From a checkpoint of a small mixture-of-experts model trained on Wikipedia: 66.9M parameters, 4477 steps.
Below are experts of layer 8 (counted from 0) of a mixture-of-experts language model. Rows are named router (the router's row for the expert), gate (a neuron's input weights, with its number), up (a neuron's input weights, with its number), down (a neuron's output weights, with its number) and show model dimensions 64-127. Each number is 500 + 50 x the weight over its row's rms, rounded and kept within 0 to 999. Numbers have three digits each.
Before each expert's rows: "gets" lists some tokens that make up at least twice as much of what it gets as of all text; "comes after" lists some tokens at least twice as common just before its tokens as in all text. This comes from a sample of Wikipedia text that the model never trained on. Tokens count by the router's weight.

# expert 2
gets: "0", " |\n", ")", "1", "2", "%"
comes after: " ", " |", ".", "–", "20", "|"
router:591553559570515497578490502391580493335468565532610506505523421523501526457573587521503499583531566480489464477398450569513429455503509513516547478502445473558485512523553400426409492450485477
gate0:517503547485513499621591506486398399452482496463534426502546526541547437487507518454484544526481498470475436410505492464498582545499442470443519525470534486512482544622428514544558446489574486
up0:502456481509591525542476505495493575582537553483452405450499457539584530535559543454446517441483472556463523551468471525516454564509525545517494608345560522446512499459665466587517401540499529
down0:465470500452474554537481462536474492499568442502541511459584492491411538434650484438515568530511448466419441437504519426490457490460493452521452485426499489506508512468453461550561479549511394
gate1:541476640495440507471548450524463494542501522485524549522486531584479484472572555488542472626502526426515479528519496480620549491535504527445525414516477507568595491491504483477457482419502453
up1:495518416570529542422577539478476587393480519493542491464507464569449407550448553431508552535511533583502531406584454580513510475503462455484471451512503466483470430412485396503458493646442433
down1:641511563452506524390467459510485498490514530459545573446513461511367463521448561564549455572513567473444487445485533458487504484483471498456512500557429499558570454498505426480545491553506516
gate2:556607542590402432450456435485534541453519527457505522518531437406471473491574498494499477449459493476480498435526476480494497451469577535533600446545508471559552518522558459430395538554532420
up2:518462515497465442449682502606494594535438450569511541420509439429489469474511452488509525553513556388454450488458636435456508458511581475477482448466473514427497441495523440434516525539469568
down2:425604460551469444423560466565528560463447498441483495401555513496515511545469476508517498576529538449529480521559362492468585478501532462571431527449500476475567506459363573539484585498433438
gate3:543426603585514450587530503510479546465486407489512501599426460572457566538581529597479515547474455450457479516446563528402580461418628543489582500509493563537449545428552594458620402495458593
up3:516502576521513488539499457447474439461510439521583531516480440485461508478454530565456582402488459428470501452564521360475433481578560515471496530475534399530569544499470476459482426500541503
down3:588547519499515571541475562566445468514487419465427492443497399505558559489480445479551506515421531456565533399438493523500492463544518462533500500475556513482466546616446486413449546468422551
gate4:502538502486479524541487430467491496503483499470498418527507422478626487490447494563446543413419469493504494414489544474509469591508417520467531457579458418571498444507508439505443486415429576
up4:638588480573515488448543559441531572407496475539603495564589512462509529480566511534490562472493505446595531502472464509482473527511509489532491464459432509536560525448412525576445421475621530
down4:580485495561505522450439497557452489499463487580520568483547438467557445475579428461548500440527514477482557556485434574513545400526506491539482445548563536483534518451489530467535469539551436
gate5:518543526563543430445471540524531506542509425485497560563472529480398484471427636517490532503560596565464549451497502493447472503539496481552551545501532591547540564528459541523467506549445522
up5:478600424410463495571502366486438510421445530601507549475525597495528505505456484529466590596410457431556418414468446499467440404541471440534562415543499638579523557506551478473516559494416464
down5:493466573595549549525487529523562593455454556466488447538533520557624478518532471523486527502536479487539489483408488447433537464502518549471389508454492574505494496612640538445448526512530416
gate6:462479533527506455567556556557650390534439497531509518609446484563506537503504516419510531506586447459436542377432506565514523474404461461590479499448491467532470457468467443525475537460447435
up6:492547522455419484472472452540474464490463626564516505465541539488439372495377474535533526492434599432597417508580578493498472508488502486501471441553535600458572504487540476478496472441447448
down6:549536474438479485516547576502503565554559502485555527470546396546605455524457526559509427484491562525537435573600488504443512527569475435481466490546503550471432440575562477486578418510529496
gate7:490528556515502554484435614514458504473543615471542501416565479494479446481549486453470389453585459505474542460562598522525472506566449407495521497457414550516427459488517609578509468532500465
up7:437422527508551502532459561599419513527488543504502477445438580447519454558527430528444514508450492381480512451515554522520508495464665596528494443520507380548450518510505435530502595463465534
down7:496458528465576410507493503534410516448533517457452531498518482587474475555555522347530560543477490426434478452509429581395589515521455439518452535515552512539519469552469532513361476484496531
gate8:594552575474450548553472482444527477568503511448486468430514400408578528500534466444482486469457524407530454460498490427472531500575470471452485439527515544530502455502572545485525533502536441
up8:486447542541512507555484575540420458480516476577452530468465478472532555583570524490535489537437426423535534579453467436435407443515536435481547489580522550457437453483437504463415626572503534
down8:417457461532516452475475450465441549500547551432534567414460459477588507542467493464516471559562515527539447399493429456503505526462526480492545501554436462463558528504539530459464550468620421
gate9:435606498595570517586488472492567525499499528585556572496561478581461486518546547554465538461447469455528479498511460458543376535428487490545476477558478568474523439509477450462473549515535461
up9:520463571550510534541508490462511516521453525470489440444414436589472426442500517450518475555533503460495497428539503506442513532453488477454456557559461499525544443446425475554508478489607514
down9:439505519450459495525494499523554471444456523514494471478530541502505552544441430513562462524416474460472528556512619545492498466469474590589465471541579466473532478476590472498462452498482607
gate10:459525499459408499502495528553568538503450592479546521532548529531505483522499493604415473533438507465530551508514429547496502463520502554500418555453509426460399571527458409488478523478455436
up10:531510554488440536488478502479576466451442470510541538512505480474512479544538420478457507488364454445504445548471552458412506494576561468510540521475436428502444500494435464506513599465562502
down10:483438478499488410428508514519577466574504550414514495494460551519468511538484525476497524499469497519518568440455406457456477516435478506576509471555442489450435494564475588464499547467525388
gate11:459492525481439416511436469563494498457475490531480515481520499540448420572353518451518506519446409472462481507523423494464507508461443493530446531529437547538421641523504497399468583481518469
up11:545482421440585584504515505505561559537588447502604446494495504530477328519460518420462524527572529489647517455570475468584456507504560574460567443460461488468530561544519469474525487448395585
down11:503467463536524497489486417478519373510483437554457524525487483409548568617408578526476438564498577399520542456438527480564487441482498495476538470425441437479490535414500567535570473472482519
gate12:490516535491525537491464534440523465470469557582523499565547411515549492451559489561468546461491415453480460405474444490506472476541497476425541511506494500474471536462517495519499504460529535
up12:465477540518455480466432436511433529604514474461516527528493413547524494460572467542539464532396513493481558466436425510566587431486481532463388493560486540419437497582417502535438463476503514
down12:386419448513560567533550472458561503548414514566463501509489419511524552531512524496550532425523488464560551533490495490430520478540547458457462536545494485599513497389491523354502455487418496
gate13:501408562500503458507601438541453494436525654538554499439531493474455393533509539492544446500452506482474479522427494462602567492504421501432571601494443509528470524451439553447485509540557517
up13:468475407576533529480484489497434447536505481487513544469495435471517524376559551506429431484536487486540530483540516451505465464472447510526456591441528477431345521511430499477569464501549509
down13:488550540465577522445463562565508473451588519526508585545573534472515471455494570422568533499535456453522538501476581434490517436484476482568464528511540565388459500460483498445551516511495598
gate14:477397490527501459480447489474514362534558485501536499564493538578488478459498554502462485467506465549502477425558514502441510610395586517569494509541468610568513453488491547528536487522562446
up14:517400559467544599441492398473493519528487492516507488482412438435469499547531525443512525514540515433537494467471544430523371493439475588447506497484503489440446552452520494542431509474550465
down14:475560534500407581485456449585491554532460431569519514529437594519515565539609536438477590601542598559450504505383528442517466486475479479486580439457447599422499556514589521491518481432528464
gate15:484497554468452526472525558430428394393544588520483576522522506479493561579513465514497539452550494553481459447557428546459539451490579510562507534483566490563558465518496509519579596533561469
up15:472452561519556507573515578514512462443561566481511472497457551434588458457492519423505488577472497477473554499463570524501483451483445426520571426451533446485543532487459436471536505488566537
down15:510480547514483580536453585565441599529522507486480418515513499474472536470514422473455434613474486472539524482503399434539499467498520526507515481527526430513585519525421565558582536481517494
gate16:499431599469484564549560559517440544553408539485519519495467491466439528524585447500454478489545503491496483383508484436604508546544490478533594553445541483536560558565513498519480583490456530
up16:434457399454588472516405523522488476528531565438487420505515544495456502529615470549434473470523541508522526537454515511471576521501470445441489496597536490526455491553496562467536574407505511
down16:512485500468534556452436574562613498518574487536516482437489463553527510500484466527500470499516483453530564487517381387481517546425557432494619494553522460674427555452508459433478509543443481
gate17:561498499551614487430478511573462500492428544477497404538507517490453509517594544482477543468428505429492492551492444563400506494441548535554483487525498507580490491502487504444441525532550489
up17:462571539599420521521499418526439497501476550447646413484529494566515510499511525529437445521554497569623495532508500483422403563488537567507512422530532473503549512517532519515521480485562531
down17:451479550560492483511501476498535493479478513553461487448523491547404536538492488514457476460416432517481365429566455510453582460556500558482427488591507447483544530493470404572510493476478404
gate18:488454509548517450426517458467527477527509497463444591403535533463498519526559515509559445514607489557513476478468437529558577537500499462465456475506481444458476449402489493445588511462624507
up18:521452551459446637554514591517451552569518506399530522459455468483480547559520553508546527538530493411468438596425450567444452530538535393522535446451506482541479517537415457470446482507485503
down18:449494503443532481416622522586476480576578468487451503475554518517548498521427538557501455439581367416520522456405594493467554517554436500458438466525444432440522414543499530562425435507516588
gate19:466546434513412579501587580501548485499526625468568547518545487455552453524435492552549488482489444445557449469518518489503447532402526483469561522485465550544474516475621465523440580521442424
up19:539515416457499515412514507493517491518600556539516523516568620576571509504460440453488526517459431513547455610433555489550549488446486518498435449460358396499498501507552445507494505539439548
down19:560443455453600473519551554481489590473521570631508441410492502504463511532556403519468499460514488539554514548506446410474550436519449508570567505445549447434464559525490505498434501528485443
gate20:582493529499508451513518528518491478531475483480492514551536444518453568503560473545509471546457515607436544509455458550470543472510421464451479528462527541540608439583424504428443500503497458
up20:540511459491458471472496458517503492459500406580550541589561580406533579503483496522586431562495566539425508452479503472537487586488568461523607548446533431503516499504472401472498561508441473
down20:493445546434531526529553530540568506499496503558475501566538544520421483481467427433451597452457476517414429484520445418514438512519464469530542443521520606454481530528563444581462482609502474
gate21:495554467462551428553520469511508526545508430478468552484495543568560487485490568474522526554488480513486498476473457475507496512490482413510593467493504517569508432524392535510564503567489510
up21:489584545479461518490484545462417450441475482529591534535500415470493513567467538562548504465487559394625562531528473546504520472430493520427478457484513571463487446583462418483491482473418508
down21:548517572508533447613561574423501560520480505479515608601476502591490427510475473461454488564512563497579519506414567546466418474561477505427532535564530560503485466526599538567433447545448563

# expert 7
gets: " ", " (", "20", "19", "–", " \""
comes after: " |", " ", "|", ";", "1", " /"
router:517559461483530521396589451614502506508580526537461486504489552473542495472490586507480546444460532466530428530499477517480449485455508558510469525506510480489455527431504578553606552545431526
gate0:512462467492591547501485506599548459513524554413473492552406552531514536460482446490509489550535494567512591433518495535437507473557597461541480519408507585472461508571408501484486509448515453
up0:471413538536447474558478509479520510533605547450451432505432388555489497580386446476470471575512480581569517457588491529515488439471503507431458453478483561622497428543492468554516487554538493
down0:500494434560463520469454522529482557546540428570588453529456557539505507515536528458466467588497610526480449445442562518499423463479494475490517450459453502500443599511453500532386436527501443
gate1:512548546384529470531468470541493473512499558572460579500491526481446497488446504464519528573506521520437460519442536547421466499438520473479478572509492403477515369480544481462498515400472514
up1:496425531580552467563503506521532475436513471487568433565461514490495483456579481377477470526482531427538569552517488412534543454448572502464464543553550549476527471538475506469517484472484422
down1:489455542547447525540510494454572443490445452464474512506491439509510402553480502529488565613402560538530426544462482551445513438534551458459422518516454611453502478521538451498516415446412451
gate2:455512537460450511498533577515565612457378473419529518560516545588440429541537562521559483504470480489579466478518557578528403488422501557523555582495452566565435485526454492547567458528462600
up2:459550508528560504434485480461537460451438537489542476530653526462482475418411491486640521447452471431576473618536519498570446422528572544519558482445475491486516413488653567450595485494503453
down2:571524465495533473458420513455440430528585484520475448501555548509455527501543466439445491493494624498482532567398400452496553498462414428494506555549473670526487516503416476496479448493471427
gate3:529525453507542445523440484534561566497514523540387472387503529599525427403512555509555440449532472570493477429560507466383530563463537474496478525533485501455468501541579540493518492474489501
up3:462426494600563502510475553517557483471526474548526491560551476528526512488537470455459546562505520579496548530546532534563476492484513486462494540584442547489465467494508560515582428561501488
down3:479551481519448580566450522505541474447429506471453494490547489437536533506518394473522452630483531523551475485424558476526554600568533437605477456477545549469483460457506438547384493426504482
gate4:426547455483525597494469565577577498475441518515484469524404477448457417435543441517441544507507452512491471539467495523528463497479420440572556533469467497558509446524539503465443571531371391
up4:638474473492536548532480456515437518505522535497462502484518494472439506414463417475551466517508470496464520471482522411519532456475488412434509451459564541509575473457450538441542472451468473
down4:408377526485498523492493419552551380464539501557494436461465468546438576547548548434448357496486522512445443546424533450411514529527483500624575433508465550460491503486535495509550416549468523
gate5:466442521450491429490509499542432542531487526491519585448495568592503476396534528526558523508517446401457477436527423594513504428431500470493612480566515457502417528504526469472533530463436512
up5:526546504494536472511593543535494426508506530479560546602444537461432488454360467504438549511536481448529473461433521445554394469484443625474556569483507433571548495442506543489439515591572460
down5:533445479466515459486513512443460454520496528565458428582469508490540523524575533473459504614494484477593526441473511509522421447478572555500503507461459529474475527507513426430541462472525572
gate6:445556535542549479592477449522522489563511504566521408582554530533501528480407465508478427522513554469485513432517424567426606514472482560434575528526438521475483602486525542600613520513486501
up6:499400555502569454562541499558469447501494478522500482588488388515419430577506488541486474559448430434455518506537492496541517517498514467435459503503528460473601493416525467489460542505523395
down6:509547417457478444427466520498441526486522501538447457499491489403477465531486444529523517563552610605525505398528566611409555570520542413496447523541542491493395484398534468471459562504456480
gate7:550389525437471502511575483474492529499491578465475475546455436522433492507488447450569476454516485437449440469513466657377528437447533500554474478418579458508535462547524497482436516520520417
up7:523408515490507615615477467433601506422453462506491561444434521462434447535505496413534417498535503443439406508514471470465448439547517441526509551540471573470540435531529565497441484554494516
down7:433531533567512486571588443455515494475541505520488538471478507531391537420521423467585469540487409442480620487465419487571501512541498528535538486434448401480503496567462467569448473540453495
gate8:539519481461585579507487482536506463485420513498504493444382554504589631510469559472507422468450612464523386495453485501454415423447421459490492445509414511634456460447545595528539510501373513
up8:560605545489422517537553489581490503413540475520478519554441497468412576507521494472523478489433597412480488467494527480510491562515510622611450550490586545451578413449626564572453553457471439
down8:452550431547532553442573454521512588488546501595505488432533430552556514556559473578559423508527472470480524548470440548415590520541555410574448467530450448525565419542480520493464542457514527
gate9:410481500535436441476568506505497442562498416543564528577501529478502485476505444470525561517519550446523494436536444469498423435467604489442442445399539520601526493476576504441502425510381544
up9:465490514478545515557471521549384503571512467509554493569577542528450465532510606456521498468489465462491430495509469511417520495456613463519495542507485559590516601497528498454471488585511501
down9:595456478452529532611555403453493473575508423433416469448565574513532545545447488582466498462464561452533521491499437480461574481471595448447422479517423500556450566540493486575627567410450501
gate10:418515517485399469493490508570481506473473518523484473478528561556550471440479539480454505547531521532506479616544579535480533502531577514512453510480522523493439455573507562539534562466588566
up10:474467518460447421558526394491516451564473571601563516536517533488554377426527430505509508520552596577463503441495497501491431598537472560467438461421474574490479454457523497448532481434533480
down10:481500531448471524451466481452617467467564488378530445476474552525429562579561434554539514489547437492397523514480552525456428541559505544594566545472522500465600480557507483408477545461542448
gate11:496495416460445453469499534560529552494504475403455481525524503546553457482540448579449495405492488485523508457446479542588403455394507530529542506441531495564576549538491420412487445492436557
up11:528439582512519446473535473489622440530439556445518442521481453476474562555512562583466643494478506499466533506518458552516533403449497587469511518546552494535506507448516513461593483577395570
down11:556585530467566484574509445506441470473503493453516452516550520574599492491451507536561438464487531480601562460462533489417450438508490441451553484527470500564588402514474492581530521532556520
gate12:415537569456476567534518505520454477470491558428449441461480516521581433574523456559487495451445454580471518493556507524438512509468493568479512502583477455553392551526394504560602434471569527
up12:461520508473442448517539503463520476465537489428420479531510603429546547453407484566496557429607546532494425447533556563551417526501596430504530490452528508475515503542479435510471534523439467
down12:556463438477598480515508462507434523504451487460411619554493451575567510616533462486506470551464581489584514645515489420454507437470430466504471545533479519562455369588453491560552438539481500
gate13:505443541496494514433578532477574413540498436556466451417477427531557477456473446584497535579427551544438529358557456567475477448433449570528420501434454569515525465539511495457444566489550534
up13:474436516468386432465433487560520496568517528480523480514518431489403504598513495454502551511509587560518499408553477439518569479497477472561633495563481503548589524475524456458449466539583504
down13:524465463554477429473458421504587532530562448470447556571529451466546567459443461506469434562438365556492523509536436539585479504516530542542534494604484525522444384487511533514528492466483454
gate14:416424458479491558504557416491440554509490425467464537484518494432525403435529421523473428524575508537495471447566497530508604429433483486382517515495457512571452548549486524529578397547564535
up14:529520481500472548500635488501554484542408644506497536477461488487599464517463501530552535468411468438534579522452595573497508474545532612512486457480553549553557538525512433453470408498498507
down14:501464601550446540523545367473472555492501538504471424543443529496489584516477486539525534496508554546533438560433564543556510525500540542403569511526586537506452460490535482502496471448580474
gate15:522597512521540524507507530479487569545565528434518476420548516534544534492580535593618494526611467539439469548483496513530464530488494565516472593543410536500499560387503449454476434492384542
up15:476528546382529552459449386517597413591494510465510458458483522526484499521511404441552506421476497520491456551438487478482580488449546488481534511497545458482561443518593558429518573478487511
down15:485453509436537502492492505537503496430470488543463520514598508471499514494472502417519580430542478479471532476523563566459476535459526524477489517415525519519562490478534497498431562509572525
gate16:467458550543512529457464574528494520520469565518459534472473549486586598617547536530564506499535440546440487460466534452487561403450527491457552588581495556476496500469498520522514386425544534
up16:509533541449498521561577518498574343575425479532467403535568496616418544535452494531488384465402492506514448600552432505535513624509481479511475477437549534457480486484495487448495500472483539
down16:545505461562509426429494422518547420539485466538566544478568489499518489462504480521476475551463548530530511495458517592443532518489463502493480584524460472535496532580471428467535477409428376
gate17:517450545588502408426491405587541517568473540533491486557492438509547413504592499503506503521479445509517434533444529424493483527457482541488527527529511452431573484476496569492501501524473574
up17:571489541504533451585542540477442424547471497503528489416456440433518462531456428459460606516533507595421400488481484504530448471410496520451553491527477558495463520450525515479423349495455392
down17:454418487525544474476513513504578489427416436516515492493528464621579567400515499443549507490505538493446573436533527568501414426531459491560552509569468566486524545492509474435527556545538553
gate18:522369515610504485363423420492507456550409611485496428475542480469576496463471495493476475506503483564492516512438452487454385470509561552408465447513499526502484464453469519462423508484547456
up18:537540427520414476550499544543486493501536467505536590470487421575457408613486576571445515498425517485545522482478491424458578503531484572521523477572546424461586531588495488351575430530469509
down18:496565561456517450456413589543453546624597551458481462533468463501422552565570520473468513471525521441493528541520473508469484590483430500469464484574535532461557568571554460615481518447437451
gate19:443553568541579516563452438459519510420505521616548473428571456616559524512442495541578533439482493480490469431544578545509407467450508510425464517460521453535605482550525544522494491642478564
up19:579430423504410517500510458561557514456527458476510496420529592410462526536584529367471527507523485500406484547570586477623408470480492462478592476438569551530527502487481511483492509483551513
down19:560464444428421545456515474547477415465441400482483550577444594449476491585487543542482570469419497459507497551430532445429458513460422501488579523519514510494506539564539435500465526462508527
gate20:499549572460498574462479515501482495507484434512549537520501579522592443479483560524475448440447509430494527496446582468489433514439597428446499495475480522575463480548439530502492566485509444
up20:471585582491564517485451549514431569544566552518574497467431416526564505557507533466508546531477568484527520544497538452472416506508583579462499569529575538506321427507525457520508609422580477
down20:535481557575601402616440525525508494446405463465515555550562505558604490471542489439506518528539587451494507523587608431540508468524462448549511429441503560515542415452514466489581505552559525
gate21:496562396453489470509509527491488412513511583458465510508538468434472518533499452493452486545537425527583531575487524508472559452464518523463484497527512514517539468474592464549403471587518424
up21:508459385531515495483424609449496502565544489518449440536400528500461613517472393525453488495479472398532444548597444503519422446464440454540423364475538584511458520461558507478507456474538441
down21:504452397515531510466493499509458473577524540535486502475433508515492496508536568447419524474637407424479560530489479543545497479571544445452401547453472583519494537511529404532467509540585533

# expert 12
gets: "1", "2", "3", "4", "5", "0"
comes after: " ", " the", " (", " on", " $", " an"
router:411446456503478494508420485571512538468562580467490491488484565473505541485434491397475511515425492515500553427543521521545474462554481480482559521554512457546530530536485535573462451488554491
gate0:462464589496530557536570517513496523551542561524515516564525509492471547535520511430552511621470461472458535505530543513538493531465544446508528460500465391496503506478568480503597461555486564
up0:484460468439447514526507451455529482544437552442504479440509469563526529417542444490483480552486516552517487505546434575486445448566515437517566452455524509583627546493486525507502563444514421
down0:554516483478506568509522516480446525541510615478515472488444524489555466512548543543587398542459519608407501544524449533520468508504467471395567556498492558581515439486474533586472551436462498
gate1:508510449442432478436514465448537474554492523476408529463568410461437550463450545464533526553575400550463521411496596430546463485453559426484494589491463442541491512570513473494464486512578537
up1:502547603551559553427497567550616496549459374520502597540588560531547547376527498571566535580440483426548477539511569508532493483385507560502534507537483457523535495533582534534420447468495512
down1:542499491493494538506548436463542548521473588525586455510517588557517500528498445517542379469476535421536450442492525486493495486499466359443574563492543526420548583546464514511454425562482495
gate2:495367585449438496528545548529462531450560402449446467474464529530514485507408509504433540476523450471423638493537549494569444525497575469525427408400511542479588477517463498533482469529569475
up2:495496421471558537484404484551507468516514506521543510454499521494464471553619493620471432430549493425499458443528568489505441489457510493439544542443465537542505497549421502576538519562511516
down2:664533426513526467392554557564493581474545514522454543501514454589547493452522495406514491473481467588461455443453534505495529520534444473557557500474562579532479478473421478563530489465549591
gate3:437488496512497542559446534558502590522459523437472433476440357504466500493436361549547514455573483589559541498527511492467464522456507473555582477499575486492501539457508440523583465542570531
up3:451535523414472482471481511550477458476535440424548473525460470477480544495555523453454576638486419463526553495510599460539483525533563560473386567431526526545473434544465579603481533448504511
down3:465451503503444509522501504591496512549482537392505501507523576500474520477520507541507532473482572520479503471433486462570450469565582523504563501408394495487463532517595423502411471488487490
gate4:450499519558431642518561446521486520523419449494526512598526560429603509510520503520503541549518462522444512508473556521537534502570585491489494557597479445427582447490495588523526524471505442
up4:503532510499593524561560609471456548487528499595466554516451490485492451536508524476436509472408483519562505557423488353340503527512433430553456465425606490556447557527490513557481550484567514
down4:465530519442387538441486474634551464540505576532511447509414486519465456426542478502517534550534477629418491541523472615491526572502473573457500496493404482449520545473484442407438471500457545
gate5:542450498551510495515405486563510552503479630517470490486527559517535508467507454522572482568557477466523515480617468546600512444590547482504478543553589478506483505434422428512469463458468512
up5:490521543460458476493523504438531411489459437433428536526503415458475481481483518610496438408566473447518508548485474550567522600511521529482502455508417484489458425499480532523353486529433529
down5:463475572423579445610527537525512432576406433552502636529486472462471495494536429492495494554611441453464487539552421387523551535497542491441552537513432507455602484517459560440459569498497495
gate6:531518422494536509476433521458557499454583474525470534421570491516546511510548439520387485499402425464491452472471492528456498534476428479507523418455473543550554505536362515448642563507538545
up6:475459575504618472521456538434585568530470460538457535566453411453540494508454519555513543472479573375506468547587482511478526510453496579569570528447480519470546575538609555457497445557464511
down6:544609473497535540535530538561543460482551473461509512479404485435551494528435548557490488563563471570551494506472445571449506515470442449435518543450495491516500457500550430436614539426548530
gate7:495523467469512529519468485498486522557491522500624567464450524476500521447518508490484521488542577414535555472522527525463546481499553580402480519462593474568534493510489519448465391431511484
up7:499525546442425505514445522521478500431588526470523499501526567500435487446549449452405500541580487577604571404593602509526472469501487540537487519539400538524569563503455435549538488516446616
down7:413478471445422510568477525484480426385524540463501498461528447498435491529546397464551553482438439433540471504421462535483522518454577540508499504588432443453583509524466541473589507521478543
gate8:563476479477562442488453500411513487503517476561510596498547512475597508497513510421501497446416439495492480553579471492482511532624507557396538501529547471519471520391494496491502469472514524
up8:363480564534490484466567473563507525510509541504489484463470499513591471459548518435546557555500424509552508603461497423527483427542473545525498397419530535473537485535493508594483454518491473
down8:516471474506521485471480404534551543507477557451545485438547436461461395518461411481458549468483500601522411604518412539437552457443462512556578457545496578501461556533509427510547525479430405
gate9:443516551456531370490490505492476522542474535511492470557479554443482469543554449470569477484511440550476455539387515523553463568468483423525593534513428497465500566523528503522513533382508445
up9:541479614427460446517536494480451453457498441524538555494571464548501541496468598404524552489444496489506562496440498477532585537605497492510464507445473396459529468522438449541529462477552492
down9:566548458418543483470495393462480426350424555520461502430562493548439436539497510446581447493511515524429524586433576503504523603527543451483480421590442494520506479487534537379544589532529598
gate10:478444506449542525543542478424457486505503538500619525563509465393451513555574500575483473472500478557494519476415538473479562538561438468464476497464446462539478499545495561478504481428512497
up10:415442583462463517558506456499500507600525515633500409550474505504444512475530542468536596600426542512483477520428561450530519519482502471501509504495521472570522483531481475472511474505469560
down10:542456623538579449544485520412621493495396507521487545420421569552435535426483505388410503509464576538600386555425483531510551449480503403486640543448502535483529499472446465510482481507516517
gate11:477521590517498521425584541514445473519480505478485491532490514560496528498482552510587559524515503547523538506416476536456444432433540483500488579525538502440523464503517473488554520634554514
up11:526503488466501502584539446385514521540568563505545512521477440363562598465518519549569491463489485532387525489518503460509586436500506518488504480506517483489496488494497566564553406489487530
down11:426523469501532506476516553559470523379513509359429519478596383555469497488647471464418478393465502478523468366512468496431477522529516487441514486546470572429383567416447547509494501371511486
gate12:544480499493527546483446468468451555460466584536603405501537564643556506616555555544418511492545502456458472452534380573470495545486527507519517528518599468476499510468450452542482424460573552
up12:532590546496506489562489483461415470502564476588463497552410482509579486446468494475595562508568458487487497494503571539562584549463531366392563473444545463513500532491599584634507537437568481
down12:574482573473475534567474507469507442515489461487586486557454426538484449561560655466665401479510463476525577525460493486503538562442500500511545480522431497495465490448517507353485450492582527
gate13:476389501509480484455435479531524503544512507482443524499446556553520489539582556563471510504503480434609469447459486415494458447484514555541518510494576494607499461413508537531548401510486574
up13:503541534431432502549387432486525558439430547499423447406477529498497445560562564522371513533528507528572498521481442430462435504506514462448446439464549459575434598568524466504413477490435513
down13:579536544449503523541544451444490462464573501444567430471482446538485509572480538480551489450474540564539609472420465437536505511523523499582392325494428525530566447545554487503504497518450539
gate14:525458431539528566517405499514579504564475531451538516479554552504481451534518487531587524501539482451434476446521443445515498531485410586459510476550587456498489516530424579632500553478521463
up14:468550580494553523441587514513533495534533512489523520519474474549492497524416535506494436495570602479491606503476482520510536431467477562548473546542470454437524428533595472425497458491498477
down14:580476425475515485490509583567565477515520562529495507502432437476486486484462538554411565481545559434541561414536535577480545527571446529498517556466596569505540490503515478506481474507502455
gate15:559424436564496560513433605523482594503502508526432531492495464526468464514508491568504516518512506471502509489445554522463531562497472488561457403531502590502458472458466498485448530464477535
up15:483545517473487507462479425483509451562463491525482453549512471546535517533619498520549552461521512484572461465531446492482502514493448491433442590530377544484515604453621548494444553535576434
down15:442511500404506466484480468499498460486438531500504462491509488474593449524474485464520465458450457490542405521513568429442536449510444493507522560544438483549560513466526483456488345437524471
gate16:579503546518473478486496630531531535468477509552517463561486566505503513486447502515559493490625493650477555461479527464479448497491522525554535569509520510550505486554510486480464430511471463
up16:437450473528539533486366517544539496431520492530508484498488509609469511532469599560496494516458518485421455477494475543448583541485476478532411585458460473457538444432525529515578558401416482
down16:562521491425591295485553519467448505555401487529514467423452546492463449558555553513425487540510431503566412581440440476572485473427479472475380509502540492568555483510464558466538478506541510
gate17:485517578462493556509463521484494507514527534550551498533475500465529535527563580508462513541512472509462614505445549563552471460453545481522379504531524535527468444537512504440528532538504356
up17:649547493529459430486532613501534438526465474430465437550489538492555581526457538483486571435558512504375498516528543507510563466476489434501516520417511482468454556464423495494407500455535545
down17:500514540508565515488426549523478411441538459464492526509496487516489450487482399420467472481498493547459476565503507557474533539558452470573510540480546536575428609441462500383560523496511491
gate18:472465517532536583498497562569535500523590522564526592498543478424561537523428463434522524434557578519488518481593464422442518484455442485579548483567436391566536547522648519458528465522538508
up18:503465536571515436512389527596460476493444482430591551497488415479425529427477448475449486499485469558490509516437469409466498476479505447454429518411492386495506571527503579486440412479438479
down18:435430457524413590437513418495533561589486580544536407480457425583449516454434418489553549538575487485492492527516475540521478474455488541552511516531546568503499498493489509538403547483520551
gate19:460558466482477506533510508537446528482549540591520588386478503513498510516540509483468488466463576520535427484550465482618508450585557477586498513481497476499464572528553482478482477370517499
up19:565507498507460509492422553520517508487612427559437499516407480509537471518540526463484467409482505443448466406484470513505457444503564545436518542480580567465455513430505542466500441461527515
down19:598459523542544581574575521540525439440577575570512504520523451483510501479543496419458580432551474511465425504424470451504480473514479494531549511467433503439553478472432448423502456534490521
gate20:575444484498514364500497566431526352382506529508470489517534538498587531517436470503532516543471501460467495487479549531485551445466563457496556486468477463521493493518408479457493480504457443
up20:414500526556529520514506518433582532504457500524540567521518559541480517494547520519519447489461555548497500423563479503440382473582546512599426476490544472623456494429485494575511547536515490
down20:456414578522534538417466552501451511466486550535552477511474562483543558558496432515581476460516371517522472394439352541513453487493484496479530481410433499532484515520508593489443565518510537
gate21:566447637467525534605526611581401514429474466529481503520501546428511534465535573460513525484538509517497570475528402470470502514569537526597437445524518508509478481523488526596467398411431480
up21:549427536480480494490397501428517399433518480537567506381563556505470425570491505571488475525458467616546459527470630519530529529523515483447513430500544472522529602436441482554480547584597501
down21:478493536527584380459466478584476472546575620444462451502546544519465456456494489438429494504563625411414515520496514424428503567543463372477522537537428544526517517541597525522502435402490525